Below are experts of layer 10 (counted from 0) of a mixture-of-experts language model. Rows are named router (the router's row for the expert) and show model dimensions 0-159. Each number is 128 + 32 x the weight over its row's rms, rounded and kept within 0 to 255.
After each expert's rows: "mostly gets" lists some tokens that are sent to it at least half of the time; "comes after" lists some tokens at least twice as common just before its tokens as in all text. This comes from a sample of Wikipedia text that the model never trained on. Tokens count by the router's weight.

# expert 20
router [ 68 136 124 165 197 112 131 134 120 111 177 142 103 141 149 142  79  67 186 163 153 126 119 151 161 188 154 132  65 132 136  64 141 131 149 128 176 127 115 165  93 110 102 116 105 110 149 114 163 141 159  76 133 160 134 116 124 114  67 165 157 193 111 121 114 131 128 186  66 163  98 121 163 174 133 136 157 106 174 119 132 155 167 155 105 132 127 109 152 129 115 103 141 158 107 155  87 121 111 190 131 119 139  78  92 145 168 135  90 139 103 119 108 198 112 167 129 139 159 159 104 118  69 143 102 134 198  66  62  98 168 100 148 136  89 136 122 125 131 111 122  69 111  50  83 154 163  51  62 130 121 107 160 116 152 138 105 125 126 136]
mostly gets: " because", " However", " They", " although", " if", " what"
comes after: ",", ".", " The", " that", "In", " In"

# expert 24
router [171 135 165 147 100 100 108 118 129 176  84  90 111 185 143 137  78 107 114  92 120 133 161 126 122 174 162 127  90 138 126 143 100  70 112 112 128 123  84  91 149  53 148  95 198 131 119 139 120 111 104 148  88  85 117 103 106  94 182 116 145 144 134  94 206 134 154 152 133  77 122 102 165 156 176  90 107 181 174 142 146 175 144  87 160  74 153 118 152 138 239 166 145 188 166 177 138 109  91 146 105 132 156 132 133 110 110  91 145 182 160 179  86 160 142 127  93 117 191  93 146  98 158 139 155 157 124 152 130 125  97 169  87 130 149 157  83 149 103 108 127 110 119 145 149 186  94 111 114 116 124 131  86 160 159 188  91 119 165 130]
mostly gets: " medal", " Occup", " championship", " Goals", "ronze", " finished"
comes after: " |", "|", "-", "–", ";", "==="

# expert 85
router [129 106 134 132  72  83 183 124 147 140 171 117 146 155  78 147 159 124 112  98 100 120 130 107 132 134 127 100 116  80 116 176  84 141 126 126 154 155  95 150 115 113 129  68 137 117  35 156 154 129  52  93 125 133  65 109  94  63 108  80 163 102 165 121 117 118 100 123 139 123 166 157 130  87 181  93 102 139 128 177 122 146 103 100  62  90 164  88 149  59  97 115 132  60 170 142 134 118 129 151 108  82 106 172 168 145  84 132 125 114 140  81 185  84 143 124 120 175 150 125 144  89 114 161 115 157 151 126 112 112 134  66  49 112 139 126 138 175 132 127  92 168 118 201  73  95 106 145 106  96 132 142 149  92 154 189 168 108 128 143]
mostly gets: " Fre", " Ah", " Bh", " UTC", " Label", " located"
comes after: " |", "|", " was", " is", ":", " ("

# expert 55
router [113  76 103 152 125 170 170 115 109 139  48  32 160 199  98 147 176 121  87 146 159  80 119  87 124 167 167 159 148 121 111 126 169 133 153 164 169 131 114 117  90 123 206 115 138 116 120 149  96  85  76 138 140 123 123 162 170 147 151 123 141 211 151 133 138 152 180 118  93  80 120  86  97 136 120 139 111 140 125 113 133  79 161 101 190 167  91 172  69 122 107 125  90 172  90 136 138 101 117 145 126  95 170 173 120 100 119 117 107 136 136 153 124 175 148 103 172  41  65 121 121  95 125 102 106 114 163 132 164 130  60 117 140 123  67 129 135 118  91 165 121 166 127 139 110 100 163 121 148 141 101 126 108 180 155 160 140 158 143  89]
mostly gets: " its", " their", " new", " public", " his", "Personal"
comes after: " of", " in", " to", " the", " for", " with"

# expert 17
router [144  83 147  89 160 146 100  78 165  75 127 117 161 155 150 150  94 122 149 125  78 114  67 135 158 111  91  87 146 143 188 118 110 138 167 188 140 178  81 138 142 191 142 145 128 137  79 119 127 158 128 147 108 138 145 182  99  88 123 100 109 157 152 219 128 170 145 148 161 116  92 146  97  88 157 113 136 123 135 116 145 117 124 170 102 166 125 137  85 136 143  90 164 167 122  94 201 123 108 103 159 154 159  89 180 174 103  77 142 161 123 159 127 200 126  87 104 105 123  75 160 227  41 160 115 100 201 136  87 124 142 171 114 125 146 153 113 129 144 127 116 188 125 154 150 121 143 146 130 100 138 123 181 111 139 154 122 133  94 117]
mostly gets: " would", " can", " could", " should", " must", " will"
comes after: " to", "\n", " |", " 0", " would", " did"

# expert 0
router [118 164 145  46 143 179 172 120 113 100 149 113 144  73 138 177 140 122 132 113 110 190  86 164 115  88 121 146 168 121 191 150  94 113 111 148 150 104 119 165 120 212 128 173 118 124 143 132 124 141 114 166 149 115 168  50  86 179 117 113 123 120 168 142 136 107  93  95 117 137 152 133 138 144 122 147  91 150  63  63 143 170 100 148 158 122  77 132 112 118 113 205 168 116 115 133 108 111 193 148  97 119 103 160 135 106  88 127  88 137  97 139  87 162 158 116 117 196  72 145 166 141 152 125 125 105  93 147 143 141 165 135 189 133  89 146 152 156 122 147  93 176 138 162 142 112 172 149 143 144 126 127 121  65  53 115 217 125 109  82]
mostly gets: "See", " phys", " Techn", "ID", " Met", " crit"
comes after: "\n", "==", " (", "E", "S", " U"

# expert 46
router [101 140  96 146 101 143 153  72 140 146  98 141 116  87 108 122 132 104 116  83 167 145 120 150 144  65 157 159 157  95 164  75 109 120  56 129 168 206 104 103 118 137  91 101 144 234 119  95 111 123 134 145 158  79 115 140 160 124 112 110  83 129 124 121  96  77 101  86 129  49  77 114 136 189  99  91 134 137 110 148 144 104 143 152 117 177 164 109 127 123  95  88 130 117 137 122  88 128  97 141 150 126 168 148 137 146  60 153 124 135 151  63  46  99 122 129  96 189 182 136 122 134  98 113  92 127 122 149 162 167 130 110 136 158 120 123 105  44  83 107 117  92 131  82  93 162 134 160 167 171  99  95 161 176 110 141  82 115 115 159]
mostly gets: " \"", " '", " Mc", " ===", " [", " Mac"
comes after: "\n", ".", "==", " =", " ==", "==="

# expert 25
router [158 110 197 108 173 116 132 124 113 182 146  97 170 108 132 156  84 200  90 132 121 114 128 110 132 141 204 139 105 101 104 145 108 116 147 153 134 103 112  89  89 140 114 139 143  90  98 140 100  88 162 110 161 102 123  89 131 129 136 108 111 164 131 206 171 142 186 131  48 128 128 140 153 129 146 151 110 160 172 111 121 117 121 155 125  63 152 129 101 137 105 158 138 155  92 202 116 172 187 116 177 182 165 146 114 148 144 105 109 141 153 124 144 116  97  92  48 128 142  39 132  93 108  84  48 141 155 135  91  95 140 121 190  76 140 111 165  80 168 129 104 168 138  97 132 151 103 110 102 141 140 171 142 154  96 122  99 133 108  61]
mostly gets: " FRA", " Occup", " Chris", " Mike", "',", " classification"
comes after: " |", "\n", ")", " by", " MF", " USA"

# expert 7
router [100 133  89 150  42 151 182  78 133 137  78 147 107  99  90 123 151 101 106 124 134 163 136 155 114  51 132 145 150 107 146 124 114 152  67 144 104 182  89 131 126 121  99  86 111 180  70 108 130 112 186 104 132 103 132 132 154  96 144 116  57 133 129  86 109  77 123  91  99  90  62  89 185 188 108 118 145 160  97 140 111 118 153 107  84 152 158  76 137 138  96  62 159 108 114 135 104 133 115 144 133 132 174 150 160 150  95 133 118 125 124  50  57 112 116 135 127 169 188 113 118  76  86 152 110 119 138 168 159 155 101  91 159 142 149 137 118  85 104 124  98 103  73  81 121 153  74 140 176 164  57 127 149 130  90 138 120 116 110 133]
mostly gets: " \"", " '", " (\"", " “", "&", " anti"
comes after: "\n", ".", "==", " ==", "===", " ="

# expert 72
router [153 104 136 169 135 112 134 176 129 157 114 151 202 121 163 138 146 174 112 141  73 112 143  78 157 148 164 171 108 132 108 168 125 148 148 122 163 108  70 126 141 158 135 155 162  76  72 136 182  64 117 121 108 124 172 127 140 138 113 129 106  74 104 200 101  85 168 141 109 155 153  95 170 152 117 108 133 158 168 114 119 166 122 130 174 105 131 126 203 152 177 114 149 126 143 165  91 157 102 107 136  65 153 125  95 150 157 172 175 131 144 156 148 126 128 205 128 137 135 114 111 121 118 139 143 121 124 189  89 130 161 116 166  68  65 210  74  80  82 116 144  92  78 195  81 110 143 153 107 132 137  87 133 144 147 160 183 141 116 106]
mostly gets: " exper", " aud", " Apps", " soc", " init", " •"
comes after: "\n", "-", ")", "W", "E", " also"

# expert 5
router [106  82 182 126 147 162 117 108 105 153 172 116 111 145 163 110  87 167 138  72 146 140 182 103 157 136 183  91 108 109 115 131 130  90 133 139 103 124 104 107  83 114  99 167 160 132 142 195 118  91  80  82 174 113 110 137 121  91 119 112 141 158 128 102 151 118 171  97  62 141  95  98 170 135 190 154 137 136 152 178 125 152 140 113 130 104 176 105 161 136 141 170 108 156  94 143  89 178  86  66 165 141 196 143 120 183 198 120 136 145 113 192 164 137  79  98  75 171 154  76 142  93 131 109  88 126 171 188 101 142 108  94  60 108 120 146 123  91 112  67 155 167 117 158 118 186 129 135 112 117 130  79 125 134 109 175 155 120 140  80]
mostly gets: " DF", " MF", " FW", " JP", " Championships", "inals"
comes after: " |", "–", "|", ")", " 0", " 2"

# expert 26
router [ 95 140 102 172 130 144 102 134 119  99 126 124 173  88 146 114 133 115  98 144 103 158 165  53 122 129 125 177 148 108  96 162 132 116 148 151 124 102 155 174 143 176 156 111 110 109 138  77 180 116 122 123 160 165 100  91 135 112 122  96  73 118 113 117  87 180 145 129 104  80 128 135 135  92  95 103  89 102  95  82 156 129 143 157 136 143 120 119 171 135 158 123  57 104  67  73  84  61 105 133 163  74 139 157 150 142 137 164 125 151 106 195 119 147 124 119 122 104 107  49  88  92 126 143  80 169 160  98  97 129 168  73 160 136  77 113  97 124  88  91 125  73  82 134  84 146 193 140  81  94  93 176 101 107 198 151 176 173  91 110]
mostly gets: "\".", ").", ".\"", " ==", " ===", " Country"
comes after: "\n", ".", "-", "==", "ation", " Country"

# expert 56
router [160 149 130  95 150 139 154 121 116 147 167 136 121 108 115 167 107  77  68 144  65  96 139  77 125  98 111 151 156  91 112 155 110 156 134 138 165 127 137 160 165  97 117 143 166 147  90  89 100 133  79 122 154 121 120 110 139 128 109  96 117 127 150 120  77 180 129 189 101  86 152 153 139 107 171 125 142 111  88 127 212 191 110 173 193 122 149 105 158 144  46 150 151 102 156 133 157 123 100 167  60 170 166  92 127  92 149  68  94 176  51 159 112 157 120 114 130 135  63 176 141 157 136 151 182 168 126 136 105 119 108 105 124  94 134 131 131 117 133 150 106  80 122  77 128 123 149 133 198 166  89 112 107 118 117  64 205 143 123 171]
mostly gets: "See", " Species", " consid", "History", "Personal", " United"
comes after: "\n", "==", " U", "°", "S", "^{"